Below are experts of layer 6 (counted from 0) of a mixture-of-experts language model. Rows are named router (the router's row for the expert), up (a neuron's input weights, with its number) and show model dimensions 384-447. Each number is 128 + 32 x the weight over its row's rms, rounded and kept within 0 to 255.
Before each expert's rows: "comes after" lists some tokens at least twice as common just before its tokens as in all text. This comes from a sample of Wikipedia text that the model never trained on. Tokens count by the router's weight.

# expert 1
comes after: "-", "–", ":", "|", "19", ";"
router [176 127 124  92  87 137  91  96 121 185  90 166 108 140 102  92 134 171 113 139 157  71 195 118 166 142 152 144 102 121  91 164 153 161 142  91 119 171 115 104 113 142 132 140 117 148  86 134 126  55 126 113  88 128 103 128 129 128 133  99  95 156 114 112]
up16 [143 187 120 151 125 144  91 174 145  94 140 111 144 115 149 118  49  77  93 110 157 127 149 102 108 110 150 168 205 111 158 102 165 142 198 134 141 150  89 160 163 104 121 186 136 102 138 139 130  98 134 100 142 172 208 164 149  84 134 155 161  75 167 116]
up17 [117 165 150 134  90 156  83  96  86 154 137 153 148 127 114 117  84 184 137 147 104 177 106  49 126  89 119 199 169  79 121 123 232 142 184 147 148 138  73 121 100 220 153 180 120 130 168 128 123 121  98 139  95 101 122  98 143  63 137 107 122 172 139 144]
up18 [115 143 154 149 118 120 157 104 113 124 136  92  71 115 122 127  95 133 129 164 131 131  97 108 187  67  87 195 164 105  80 105 211 101 100 188 149 163  90  93 124 111  75 179 153 111  99  74 139 142 110 124 127 116 121 160 163 107  77 176  82 124 122 127]
up19 [155 134 162  60 131 136 140 101 120  89 152  89 174 110 109 195 117 142 124  98 177  90  96 108 126 128 107 213 159 118 119 120 107 132 130 107 100 146 101 131 150 140  99 177 174 108  82 208  63  77 149 127  89  93 163  96  71 108 112 109 150 128  98 194]
up20 [221 107 104 106 159 114 113 157 169 118 111 185 163  64 131 132 110  40 126 167 157 121 199 122 133 179  89 114 178 127 135 125  57 153 171 119  96  68  37  88 132 117 184 142  79 157 144 130 143 140 114 130 129 130 137 112 127 122 111 126 140  62 151  45]
up21 [150 127 214 117 112 130 177  96 118 143 126  85 179 118 140  68  81  93 164 196 126 112  94  93  85 160  76 144 104 140 134 125  77 129 147 132 135  86 113 116 113 102 155 185 113 115 103 124  84  72 168 191  98 127 121 100 160  72 129 176 144 119 141 115]
up22 [108 150 132 122 119 193 126 102 177 148 138  92  98 144 123 151 165 199 118 111 123 136 107  62 135 131 174 120 122 128 148 157 133 167 118  86 142 124 177 147 112 141 174 167  83 214 125  97 101 102 151 180 106 116 114 143  36 140 120  76 128  93  82  88]
up23 [132 189 182 184 160 128 116 167 165 133 140 159 166 108 180 134  97 145 118 129 144 162  77  98  50 126  54  84  84  52 102 116 139  77  88 162  98 104 162 142  97 160 144 138 107 137  72 183 119 140  82 140  78 193 116 134  76 114 131 149 109  97 144 126]
up24 [186 141 102 131  96 191 133 141 224 131 135  74 120  50 159 167 126 111 159 204 135 107  73 124 147 119 137 125 164  98 125 133 152 165 121 150  98 107 109  90 116 165 142  93 117  93 140 192 161  86 180 137 134 151 125 143  96 126 156 147 111 114  85  76]
up25 [ 91 138  95 110 111 114  74 128 113 151 145 143 123  98  71 104 175 175 141  76 135 133 109  99 184 149 150 141 102 126 102 166 123 190 165  70  76 119  99  63 136 136 116 139  92  94  82  92 202 130 120 154  70  98 132  98  79 115 151 154 107 137 123 107]
up26 [110 169  70 106  56 123  43 139 148 121 157 146 191 116 123 112 163 182 150 121 158 138 144  78 126 107 192 191 119 119 101 129  97 147 108 118 147  48 140 147 173  55  69 109 101  96 133 120 125 132  54  98  85  97  92 129 111 115 144 118 126 108 119  81]
up27 [141 114 159  76 168 107 115 122 134 125  35 147 212  86 155 116 114 122 162 157 180 205  80  70 132 103 179 164 111 105 116 120 107 138 138 129 121 135 113 152 106 158 109 146 141 132  48 134 105  84 214 108 177 207 104 105  95  74 133 104 152 168 142 144]
up28 [150 143 136 150  99 142  84 140 129 157 100 184 162  57 133 113 164 127 125 137 176  86 119 107 145 119 136 154 145 135 124 110 115 161 149 169 121 159 162  82 122 169 151 155 202 110 152 165 126 121 141 130 128 152 159 138  82 135 136 129  77 127 118  94]
up29 [103  73 106  90 140 101 133 133 159 141 134 146 102 135 154 128 116 145 177 113 110 105 142  90 136 144  98  61 166  44 178 136 159 116 138  69 104 110 154 126 102 133 185  95  84 105 124  93 145 136 140 133 105 178 159 105 156 124  89 144 122  93 111 173]
up30 [173 103  73 108 174 168 102  37 156 150  99 125 145 132  59 166  48 102  88  92 138  63 135  89 128 150  91 120 173  98 132 124 123 117 111 115 192 115 140  69 127  72  88 139 102 115 103 106 146 138 130 150 181 139 123 143 111 159 114 148 191 123 126 125]
up31 [105 130 130  95 147 143 122 142 122 157 128  94 145 175  86 100 117 132 146 128 106 139 180 100 111 155  66 138 156 155 141 133 138 147 210 112 111 123 156 125 128 144 140 149 100  75 100 161 135 100 134 105 135 179  97  73 165 145 113 105 136 202 117 204]

# expert 6
comes after: "=", "  ", "-", " =", " 0", ")"
router [165  99 150 134 134 107 127 159 127 112 155 143 126 120 166 168 129 173  69 135 126 105 128 145 151 137 118 168 139  79 136 150 147 195 159 125 125 128 112 103 165  84 166 124 108 178 148 159  91 116 115 102 152 125 142 139 160 132 116 129 124 130 181 148]
up16 [ 90  91 139  96 138 122 110 161 131 139 132 208 248 102 177 124 145 116 112  74 142 110 106 137 142 137 156 180 141 133 121 150 142 122 132 144 163 132 109  78 114  98 135 158 128 143 189  65 151 115 158  93 124 183  92 150 175  98 110 170 131 141 137 142]
up17 [157 150  76  93 197 138  30 195  98 156 114 124 138 128 155 140 124 116 143 149 117 173 109 170 134 131 109 131 155  96 173 152 154 175 200 109 112  34 142 123 134 120 163 121 174 158 145 145 178 102  71 130 127 128 120 118 135  81  95  92 104 159 158 156]
up18 [134 108 101 121 101 144 144  77 145 108  93 122 145  88 140 110 100 108 119 110 178 213 210 120  81 117 100  96 162 134 137  58 100  96 159  90 110  72 124 142 151  98 189 155 127 178 136 183 120  96  94 123 127 118 135 167 118 163  96 162 154  41  92 160]
up19 [156 140 109 149 153  79 149 116 169 147 117 134 145 180 104 104 115 133  77 109 117 217 109 117 106 116 158 144 149 176 177 149 133  89 125  99 118 165 126 190 117 143 166 159 100 205 134 144 197  42 130 117 114  81 201 146 114  79 127 121 127 131 168  98]
up20 [137 104  80 144 146 121 158 112 133 125  90 103 102 125 100 152 112 150 145 110 203 145 175  64 127 112 139 155  87 102 192 145 108 163 142 167 104 148 171 143  90  68 125 204 149 146  88  98 131  85 143 175  99 134 122 135  81 136 143 147 115  70  93 116]
up21 [108 114 196  99 104 105 151 165  87  85  95 162 149 112  84 155  93 106 191 114 173 120 118 131 117 134 191 164 113 151 154 136 136 110 115 137 117  91 137  80  74 111 159  96 130 121 147  89 158 143 132 149  82 191 135 133 126 133 114 154 158 125 124 105]
up22 [148 209 130 159  85 110 179  80 197 146 203 136 162  88  95 101 119  85 195  63 158 111 148 115 117 167 114 166  91  68  99 125 125 107 133 108  87 139 114 148 167 165 151  79 101 152 177 146 128 123 149 133 103 129 139 105 184 122 123  92 134 175  99 117]
up23 [151 138  98 139 175 121 140 161 130  93 108 109 134  70 122 123 130  99 166 133  98 119  87 122 157 106  85 108 184  88  52  65 119  99 133 129 144 155 186 116 197 152 106 133 170 138 128 142 183 145 131 101 127  98 175 165 123 138 185 127 165 136  88 118]
up24 [134 129 133 136 122  67 169  66 157 128 116 139 139  51 134 125 151 109  73 145 135 181 171 119 147 133  81 153 151 144 125 169 126 173 150  97 141 138 105 164 126 141 145 120 118 176 163 152 189 144 138 110 150 148 160 177 108 120 198 183 137  69 131 138]
up25 [ 87 131  72 159 159  92 178 137 101 131 169  98 124 109 138 103 131 126 125 167 105 111  75 165 110  89 140  34 152 143 167  86 100 142 190 128  94 144 151 138  95 142 126 100 101  97 158 107 153 103  92 153 165  78 180 124 149 133 120 184 134 139  95  94]
up26 [126  66 131 163 136 144 116 174 120 147 154 128 152 132 108 157 172 148 103 146 120 135 133 106  70  93 145 167 142  73 143 110 150 158 140 124 199 121  97  98  72 132  52 122  70 127  84 112 135 113 125 163 101 161  96 115  86  98 104 162 130 113 134 128]
up27 [168  73 154  94 120 109  90 101 139 109 116 151 131 160 140 193  95 107 129 114 119 131 123 132 131 145 158 160 109 124 119 150 121 184 182 120 119 134 173  54 113 109 113 118 116 179 156 126 142  71 129 125 139 188 125 116 156  80 102 159 105 150 160  76]
up28 [129 154 110 114  52 114 119 147  98 108 126 112  95 131 148 111 144 123 127 127 123 120 146 106 105 144 157 176 101  90  91 104 113 103 149 152 118 129 151 125 133 125 138 137  48 120  77  69 118 136 155  86  69 165 143 118  97 112 174 141 133 161 141 152]
up29 [116 139 126  89  91 110  80 143 120  56 147 124 179 113 117 193 166 143 104 150 153 115 156 161 102  98 111 127 130 102 145 116 128 142 105 157 122  67 110 107 134 115 109 199 158 123 173 144 129 170 175 191 121 126 105 124 131 118  88 127  79 112 163 161]
up30 [ 87 145 165 106 123 158 184 133 186 104 176 116  97  98 138 142 115 103 100 125 160 158 111 145 138 158 129 135  77 132 119 142 148 151 102  88  69 114 161 112 173  91 120 139 154 153 110 129 167 139 150 154 110 165 140 132 170 119  82 128 105 102 146 130]
up31 [ 69 127  79  89 114  76 152 137  95 120 124 115 136 157 175 164 143 143 132  94 132 128 149  98 165 158 140 127 118 139 149 137 138 149 124 123 112  96 164 136 141 141  77 109 130  97 139  73  81 104  99 118 142 167 158 160  96 136 134 136  47 144  57  94]

# expert 8
comes after: " the", " a", " was", " to", " in", " his"
router [186 108  91 153 160 120  96 116 177 128 128 179 125 181  94 111 113 117 116 124 166 108 166  91 185 108 137 147 140  95 112 183 131 159 171 112 108 170 144  90 209 133 148 167  84 176 112 122 158  88 119 109  67 146  99 160  83 101  63 191 146 146 176 128]
up16 [115  80 164  80  77 134 120  91 147 133 152 146  84  75 133  94 113 124 143 143 138  95 171  67 116 122  80 175  97  65 138 129 156 119 117  93 157 135 123 112  53  76 125  88  95 109 160 148 149 134  79 153  68 139 182 111 136 136 154 100 132 144 149 107]
up17 [125 118 158  68 149 125 149 133 106 109 135  77 137 168 166 161  98 125 113  83 110  75 149 187 118  82 143 180 106 150 124 137 137 119 158 162 105 151 125  91 183 110 138 132  91 152 119  81  74 120 132 133  72 106 148 131 111 126 116 117 140 143 130  68]
up18 [157 128 129 113 124  87 147 148 151 119 108 134  95 153 106 138 104 116 134 141 178 121 242  99 120  81 132 120 156 129 112  94 134 138 138 136 124 142 101 103 137 114 152 109 123 159 144 127 180 116 192 124  64 106 132  73  98 135  78 133 115 130 122 123]
up19 [163  63 151  87 159 115 119 120 168 134 136 117 106 156 132 140 121 162 113 178 190 148 153 120  91 127  90 132 160  82 101 124 138 163  97 107  75 129  77 141  43 114 149 115 148 105 106 146  85 141 136 126 190  70 132 137  89  77  97 121  98 164 127 130]
up20 [126 136 145 125 108 164 105 147 138 158 115 110 125  94 109 129 134 148 102 108  93 112 161 173 169  91 146 130 163 137 133  61 106 100 136 143 145 119 156  91 145 140 171 108  96 169 140 139 101  71 108 121  80 115 142 112 159  94  77 134 110 225 164  77]
up21 [122 156 146 149  89 109  85 127  85 144 191 102 180 110 159 142 210 129 171  73 120 183 149 136 141 148 116  88 124 111 111 130 100  84  97 149 138 109 133 159  73 117 120  78 186 106 126 181 163 113  67  86 131 138 156  91 149 100 101 154 119 119 202 127]
up22 [ 66 149 132  86 130  82 128 106 191 150 148 128 121 143 101 133 176 137 123  65 165 147 140 124 184  90 136 101 164  89 107 180 130 134 156 174 155 126 161 149 134 131 147  81  87  98  89 113  89 106 154 138 152 111 144 171 138 112  90 115 131 127 136 119]
up23 [ 81 175  92  65  92 123 135 102  77 145 165 174 120 176 149 160 147 141  95 105  79 125 130  96  79 166 159 174  91 159  71 162 122 108 103 120 128 153 164 145 101 113 132 164  88 153 130 166  99 180 115  98 138 177 146 134 140 153 149 143 127 145 125 153]
up24 [123 134 116 116 155 125 135 123 139 135 106 115 128 122 118 179 189 124 118 119 117 143 167  86  93 145 146 180 135 137 157 123  98 130  92 139 185  82 188  76 166 129 140 158 142 140 103 181 144 140 159 147  77  92 153  66 163  95 158 125 184 129 132  90]
up25 [133 138 165 148 113 131  71 149 166 135 126 112 129 135 100 100 176 147 132 109 107 152 187 104 158 109 126 133 190  87  77  69 127 125 180 192  96 132  40  85 101 165 142 114 141 102 144 115 123 127 153  72 127 110 158 148 194 101 118 103 142 139 130 155]
up26 [121 104 125 102 130 137  95 167 174 134 150  81 134 165 147 139 191 178 124 115 176 148 149 108 130 143 152 177 100 103 113 157 166 173  63 115 120 108 106 178 119  90 120 163  93 189 132 136  71 132 146 142 108 145 116 188 160  99 172 115 143 124 116  87]
up27 [154 144 176 117 159 163 139 153 178 160 193 147  70 116  82 152 133 106 113 123 144 156 169 128 116 108 151 127 154 146  37 105  76 134 133 136 177 148 101 145 162 157 187 101  97 146  83 127 145  81  91 112 125 145 160 171 144 133 109 112  42 129 117 117]
up28 [166 150  73 155 138 140 164  92 175 120 110 125 145 127 173 105  73 136 153  94 110 113 171  79  97  99  74 184 204  95 115 183 125  95  94 134 150 105 161  89 142 150 130 177 162 115 164 139 120 116 145  62 110 130 136 142 135  86 127 139 136 104  86 126]
up29 [ 93 111 190 123  95  87  95 148 108 161 114 110 185 120 119 156 142 103 175 101 153 127 146 133  64 119 134 145 141  75 129 131 131 140 194 150  83 147 110 105 100 115 180 226  81 178 152  86 123  88 110 162 105 179  98 190 130 107 129 118 166 174 129 163]
up30 [111 164 160 111 151 138 137 120 144  52 107  99 159 100 127 171 140  50 111 134 204  87 155 208 113 100 136 162 128 147 151  65  75 153 106 140  65 100  80 143 162 164 181 109  72 175 158 164 116 133 172 119  95 129 141 116 188 196 147  63 104 148  98 149]
up31 [ 95 130 118 134  54 162 170 133 153 152 130  72 120 119 144 157 169 125 137 107 193 105 129  92  83  83  91 141 124 135 144 105 144 132 122  81 149 109  93  86 135 123 130  79 115 130 121 147 168 172 174 130 152  93 142 131 153 102  84 134 129 127 138  97]